Weights of a small mixture-of-experts language model, trained from scratch on English Wikipedia.
Experts: 32 GELU neurons an expert, 8 picks a token, a sigmoid router.
Training: a variant of SOAP for the experts, 433M tokens, 3303 steps.
Below are experts of layer 5 (counted from 0) of a mixture-of-experts language model. Rows are named router (the router's row for the expert), down (a neuron's output weights, with its number) and show model dimensions 0-159. Each number is 50 + 10 x the weight over its row's rms, rounded and kept within 0 to 99.
Before each expert's rows: a language model's description of what the expert responds to. This comes from a sample of Wikipedia text that the model never trained on.

# expert 14
What it handles: Word pieces inside capitalized titles and names of songs, albums and books, such as Beyond, Hey, Wembley, schönsten.
router:53 50 55 42 56 48 51 51 33 58 30 58 62 50 46 55 43 62 33 56 43 43 54 48 58 43 41 53 54 46 51 43 49 40 40 44 47 47 19 59 55 48 54 53 39 60 61 39 64 49 44 50 54 32 68 40 53 51 82 43 61 54 41 52 50 51 48 49 58 65 54 50 53 51 54 51 34 42 44 49 58 55 51 33 52 54 35 39 40 60 62 34 45 44 48 49 51 50 44 45 41 43 54 48 47 55 46 63 58 44 35 53 67 34 34 49 30 35 36 41 43 54 37 64 49 59 51 54 44 70 69 29 36 48 38 33 54 51 55 48 53 55 47 44 59 52 55 52 75 44 54 64 57 40 57 54 29 51 18 55
down0:38 50 47 61 69 43 42 38 48 54 62 57 57 46 45 45 58 55 59 41 53 58 45 44 39 60 52 44 45 49 31 66 55 62 59 54 51 36 48 37 52 48 53 54 64 42 43 60 72 59 49 26 61 69 49 41 51 38 46 40 38 48 62 46 50 40 44 43 73 38 39 54 51 50 51 46 42 73 43 44 54 58 35 33 66 48 45 52 54 34 36 51 44 57 40 53 38 48 31 47 57 50 27 47 29 39 46 37 44 54 57 50 55 50 32 64 60 43 69 60 38 47 53 43 30 40 47 76 46 56 65 55 57 56 43 43 58 45 46 49 49 58 63 51 45 37 30 54 51 36 55 45 46 54 55 47 31 36 48 45

# expert 48
What it handles: Accented or non-Latin characters and syllables within Romanian, Croatian, Indic or Greek names, such as Bucharest, Zaprešić, Kēvalajñāna.
router:46 53 49 51 49 70 54 67 48 57 59 48 64 50 49 38 36 51 39 36 48 55 39 52 65 53 52 41 60 62 31 56 50 41 39 49 60 44 44 47 46 47 40 56 37 54 60 29 65 51 39 71 61 30 54 56 48 56 51 37 50 67 44 51 53 44 48 49 58 53 55 39 73 46 43 59 25 61 48 44 64 57 58 44 52 52 21 55 51 42 55 36 42 36 58 50 53 48 65 41 58 64 68 58 41 54 61 57 52 49 26 53 62 25 49 55 41 45 44 29 46 58 49 52 59 40 42 50 63 56 49 45 32 53 46 45 50 52 63 52 69 55 51 60 53 40 56 49 57 51 42 50 71 60 68 39 57 63 47 61
down0:51 27 54 25 65 42 49 44 24 57 39 47 36 63 48 54 42 35 67 45 44 45 48 64 61 64 71 54 49 49 49 69 51 55 58 57 36 46 55 45 44 46 39 53 41 29 40 40 53 46 58 37 45 53 43 50 57 37 48 67 49 62 66 33 39 53 67 38 56 43 53 48 32 35 52 54 57 59 53 49 37 37 42 54 45 59 39 42 65 41 47 46 42 55 58 50 43 53 37 42 52 44 62 59 47 43 66 62 45 39 59 70 39 67 66 61 63 51 55 38 59 63 49 47 57 55 70 58 43 36 59 43 41 56 43 67 52 51 51 40 54 49 39 57 50 34 35 42 39 49 47 65 43 52 41 37 51 51 49 45

# expert 54
What it handles: Second piece of a word after its first letters, like F-amine, f-enland, Beau-fort, plus onsets such as th, exp, conf.
router:46 47 54 57 54 59 61 45 39 58 58 61 64 51 54 43 35 57 35 45 51 44 50 49 56 63 41 58 59 49 57 50 62 44 38 58 50 38 41 41 32 38 40 43 32 49 65 38 52 65 43 63 46 50 59 43 39 51 62 47 54 53 33 50 50 32 41 60 42 79 51 40 64 54 61 46 53 47 41 44 53 64 54 43 52 40 21 45 52 60 45 54 63 34 57 60 44 56 59 55 55 58 70 64 36 58 59 40 67 40 50 52 47 44 26 62 54 38 41 63 44 45 31 56 48 19 43 45 43 40 51 39 59 40 34 47 51 53 46 58 36 56 47 63 37 46 42 62 39 36 43 61 42 59 48 52 38 54 38 52
down0:62 46 28 62 49 35 34 37 64 59 45 59 51 76 51 46 55 54 69 35 40 45 49 57 50 61 41 55 48 42 45 45 58 39 66 45 64 50 58 36 44 45 58 51 52 31 52 48 48 59 55 43 62 52 45 45 26 55 36 63 47 45 49 61 41 65 48 61 49 45 45 27 32 55 47 37 54 59 62 64 69 49 54 53 55 49 59 43 55 42 45 42 49 32 37 66 54 63 38 61 43 55 54 54 50 53 45 38 50 39 46 38 39 40 57 64 59 72 45 68 45 47 51 41 47 43 57 42 61 37 39 59 59 55 42 43 55 40 44 32 47 53 43 56 47 58 53 40 32 29 58 57 63 41 40 53 52 46 74 53

# expert 62
What it handles: Pieces inside technical and scientific terms in biology, chemistry and economics, such as Hydrogen, antigen, disease, homozygous, protein.
router:45 65 54 47 62 68 52 37 22 52 54 41 62 27 38 33 47 52 43 44 48 54 64 33 63 50 52 54 52 52 50 44 25 42 41 66 54 37 49 60 41 51 43 21 56 59 58 48 49 60 58 46 43 40 53 42 39 53 52 41 50 43 39 46 72 53 44 50 51 60 51 51 51 45 54 55 30 69 42 45 53 46 51 46 49 41 51 54 32 72 50 54 30 41 53 52 68 43 52 70 42 38 41 44 46 52 50 50 54 48 32 59 47 48 60 61 36 52 46 63 63 52 53 47 46 57 34 53 37 50 58 31 41 49 50 54 74 58 56 49 55 67 51 45 46 49 67 77 57 46 45 60 63 48 43 45 56 46 48 54
down0:38 70 59 47 49 63 53 61 53 73 54 55 64 47 44 59 36 54 53 56 45 57 54 58 46 33 56 41 50 44 57 54 49 57 60 33 57 60 39 56 59 48 48 52 42 41 59 54 30 55 47 45 52 42 53 55 50 52 60 51 60 54 57 69 39 37 40 55 54 55 39 48 57 41 41 54 41 58 61 57 56 42 45 27 41 49 57 65 40 49 59 77 48 39 31 50 53 31 49 44 37 56 61 60 46 46 50 48 60 48 37 38 29 54 67 42 47 65 64 82 48 51 45 50 39 30 42 66 60 55 56 60 64 48 47 57 62 60 36 53 66 50 39 47 37 36 57 52 50 37 51 48 45 52 61 68 28 46 47 59

# expert 2
What it handles: Short letter pieces inside words, often word starts after a split, in song and album text, such as ab, et, s, j.
router:39 49 56 34 51 57 55 44 51 45 44 42 71 41 45 45 54 52 41 37 29 54 53 62 62 47 54 56 55 48 53 50 48 45 51 58 51 71 38 43 56 40 47 44 60 49 61 42 44 56 45 56 49 34 76 38 48 61 65 53 51 54 49 45 68 64 50 34 38 50 54 31 47 48 71 63 50 72 44 63 45 58 55 52 49 37 55 66 48 63 55 38 43 38 54 75 54 51 62 57 42 34 51 42 45 48 51 40 52 69 25 54 69 47 49 37 36 27 54 46 52 57 44 62 44 29 41 51 57 65 64 52 51 49 46 33 55 41 45 52 56 72 59 51 44 58 50 59 40 54 36 45 62 59 50 43 40 52 44 66
down0:63 57 57 48 45 50 65 46 74 42 52 50 51 63 54 55 44 47 45 44 44 55 35 23 52 57 45 35 52 34 45 55 34 57 53 51 52 71 42 70 35 49 31 37 49 48 45 44 58 53 49 35 49 46 43 37 46 45 66 56 57 35 68 49 46 51 60 49 48 59 47 53 62 40 51 55 40 50 55 26 46 48 69 30 38 52 33 37 46 59 45 57 28 40 68 49 61 51 63 39 49 54 37 41 36 55 46 55 46 48 58 49 50 57 53 48 55 41 33 42 56 61 37 44 38 58 44 41 49 52 41 36 46 62 51 54 66 58 43 46 52 43 32 53 54 23 46 46 51 37 37 62 57 35 43 39 59 29 47 50

# expert 51
What it handles: Opening stems of Latinate words, often in institutional names, such as Pro in Program, cur in curriculum, oper, ar, ure in Bureau.
router:36 59 40 48 63 60 61 44 46 58 60 56 45 27 49 43 42 48 37 54 61 58 55 38 54 49 48 65 62 36 52 56 40 39 28 45 52 66 51 73 43 37 43 43 25 58 66 45 56 55 38 70 47 45 64 46 36 55 68 47 47 59 38 57 57 41 55 49 42 51 49 55 55 44 71 50 23 57 39 61 45 58 52 46 57 35 46 38 41 58 59 35 28 38 50 57 63 35 46 63 52 51 56 55 35 42 57 50 43 50 45 64 61 52 47 41 46 38 46 63 59 49 51 53 24 32 40 48 63 59 57 48 57 43 40 35 58 48 49 44 45 54 51 49 55 47 70 67 37 37 45 55 51 59 64 49 56 50 51 51
down0:50 49 38 46 60 60 59 70 55 46 55 59 35 42 40 48 60 54 50 69 64 51 40 35 57 52 49 42 35 39 49 45 59 56 62 33 43 58 62 66 54 45 45 48 38 51 56 46 37 34 56 50 53 64 52 56 20 37 38 36 27 33 47 51 52 49 65 52 48 54 44 42 54 46 40 74 36 31 38 51 52 58 45 57 41 41 55 48 37 56 60 52 62 63 43 50 71 38 47 63 65 40 61 50 50 54 46 40 44 53 48 61 65 56 33 56 59 61 47 46 43 48 56 54 36 56 53 48 76 50 41 46 52 51 50 40 55 63 34 48 35 72 64 43 29 55 45 52 60 50 59 41 57 39 53 44 61 42 48 49

# expert 50
What it handles: Spaces before numbers and sentence ends in census demographics and election tables, such as age 18, household, percentages, −.
router:55 71 52 53 52 53 55 27 45 56 46 49 59 56 45 44 41 59 61 55 57 61 63 42 57 67 47 51 60 46 40 57 48 37 42 67 52 73 49 48 42 49 45 56 35 50 48 43 41 58 68 68 66 32 65 40 35 56 43 45 49 30 43 48 67 51 32 64 61 59 42 49 57 52 46 56 46 49 50 48 69 45 64 34 64 61 43 44 60 66 53 61 44 53 53 45 59 47 67 51 35 43 45 55 33 46 61 43 50 30 37 55 67 54 64 52 34 54 42 70 42 55 53 55 54 34 63 44 37 50 55 42 44 39 55 41 49 53 37 60 72 50 38 37 52 56 61 50 49 47 28 61 45 53 45 32 55 53 54 42
down0:54 41 47 52 23 61 38 39 38 35 53 44 52 50 34 45 44 42 46 52 31 29 61 44 41 40 51 57 36 45 57 37 69 48 45 53 46 53 49 49 54 45 45 61 63 59 43 51 70 35 71 54 65 47 69 45 62 63 47 50 53 54 62 56 43 53 44 47 41 55 54 67 54 60 61 58 42 41 46 50 49 51 36 42 49 43 58 54 42 49 54 56 57 40 50 81 49 48 53 58 47 51 57 34 28 51 48 61 45 42 54 50 29 53 45 45 55 58 40 48 34 35 43 71 63 35 71 63 47 63 54 44 58 49 57 71 66 49 48 43 40 51 44 62 48 53 36 41 43 41 52 50 60 51 31 71 46 61 51 52

# expert 7
What it handles: Word-initial pieces and abstract nouns in technical or policy prose, especially ex- starts: Explained, exchanges, vaccination, development, rights, tax.
router:58 64 54 47 76 62 38 44 52 68 49 47 60 30 42 32 47 52 40 28 51 44 52 40 43 59 47 55 56 44 47 36 52 35 29 50 61 45 53 66 39 39 53 33 40 54 61 46 61 55 55 58 41 32 72 45 43 46 41 45 48 43 47 40 64 51 41 50 42 51 43 52 51 37 56 58 33 43 47 53 41 42 61 37 48 36 52 44 53 68 52 54 42 37 61 47 68 41 61 67 51 41 31 50 46 58 57 56 45 41 38 60 50 48 43 39 51 44 60 39 52 71 38 64 49 51 58 47 39 42 72 46 62 42 31 45 50 43 57 53 58 47 51 58 44 37 69 65 45 43 52 68 68 57 42 40 59 57 45 58
down0:51 58 32 54 50 62 47 46 46 75 65 48 50 60 52 80 36 41 52 40 48 51 45 51 46 66 47 48 45 59 52 62 47 41 52 53 59 31 71 47 50 19 52 56 46 48 64 55 55 63 61 64 65 50 66 51 54 41 52 49 43 62 45 56 60 52 36 55 52 51 46 53 40 51 35 32 50 52 57 42 52 57 50 37 42 42 58 57 64 56 38 65 42 45 46 55 49 50 48 44 42 60 81 61 73 46 60 49 65 39 50 53 56 49 46 36 56 42 63 45 45 41 54 37 43 54 65 57 65 59 45 46 54 42 37 40 46 51 44 45 39 66 26 40 54 38 44 47 64 58 57 67 46 50 45 41 58 68 58 55

# expert 41
What it handles: Second pieces of words after an initial consonant, in scientific and species text, such as "am-ino", "ch-rysoscelis", "sem-irubella", "adv-iser".
router:49 62 62 38 51 77 43 48 45 53 42 58 56 16 37 43 35 49 40 20 52 56 56 42 64 47 45 50 49 54 31 44 43 48 54 60 49 56 56 61 50 52 53 30 51 47 65 33 42 39 56 58 48 48 61 45 35 42 50 49 52 48 25 52 53 52 46 52 56 55 62 54 44 50 50 53 34 74 47 52 47 50 52 44 24 46 51 54 43 70 51 55 51 50 56 55 76 43 58 57 43 38 45 38 58 43 53 56 47 39 46 48 55 53 52 57 38 51 43 39 43 46 37 55 47 37 43 42 42 42 60 42 53 31 42 53 63 49 47 70 51 63 52 71 54 50 76 67 39 54 45 63 52 58 39 50 42 49 52 57
down2:58 52 43 47 50 46 49 49 70 39 50 46 42 54 46 41 30 30 45 44 54 53 69 52 54 49 37 42 35 42 37 53 45 59 49 43 64 33 50 48 46 57 65 30 48 68 42 52 59 70 36 61 38 39 45 59 48 46 30 54 46 58 36 33 46 46 56 44 36 50 51 39 48 52 57 48 49 59 67 59 56 54 63 48 51 40 37 47 51 45 46 52 63 45 46 45 47 33 43 39 63 54 56 42 48 52 47 48 55 42 46 52 53 36 42 44 66 62 44 60 37 61 56 57 60 51 29 37 59 58 32 50 52 72 50 30 38 44 70 65 43 35 49 21 47 61 38 59 39 49 33 31 55 48 50 50 54 52 56 38

# expert 11
What it handles: Word-initial pieces and words inside set phrases, especially after "as", such as "as part of", "as well as", "as high as", "sp", "inter".
router:49 58 57 39 56 54 52 31 54 42 47 60 50 47 40 47 32 54 31 48 54 62 67 48 62 68 50 71 45 49 33 24 45 42 49 62 45 61 63 69 53 49 70 38 42 54 67 51 57 37 48 58 51 42 48 42 39 60 71 42 49 60 37 39 62 44 56 31 49 48 54 59 49 46 62 39 40 63 28 66 48 55 48 54 58 51 54 51 47 50 61 55 25 39 57 59 57 50 44 64 53 61 52 50 50 61 59 54 44 41 35 44 52 38 34 46 35 41 44 45 54 49 53 71 48 41 35 39 64 41 59 47 57 41 52 35 42 50 49 58 45 34 39 73 54 47 55 55 34 44 55 70 55 59 59 47 45 52 49 49
down0:39 32 40 58 54 51 39 44 59 52 40 56 34 47 62 35 57 50 59 51 34 46 42 49 40 70 53 46 43 40 74 46 37 28 68 33 54 50 55 43 58 60 49 59 47 46 44 53 54 45 50 48 50 40 51 65 34 45 55 56 62 57 57 64 56 38 34 56 63 39 65 45 73 48 65 48 45 35 54 53 59 51 52 52 42 55 46 49 55 47 49 46 64 63 44 54 63 36 55 49 38 57 42 56 49 59 40 36 43 50 47 50 53 58 73 57 29 65 48 58 62 56 68 50 64 70 35 49 50 54 38 45 40 34 53 48 43 71 46 47 29 53 49 75 52 42 50 40 42 42 61 43 57 44 54 64 34 52 41 46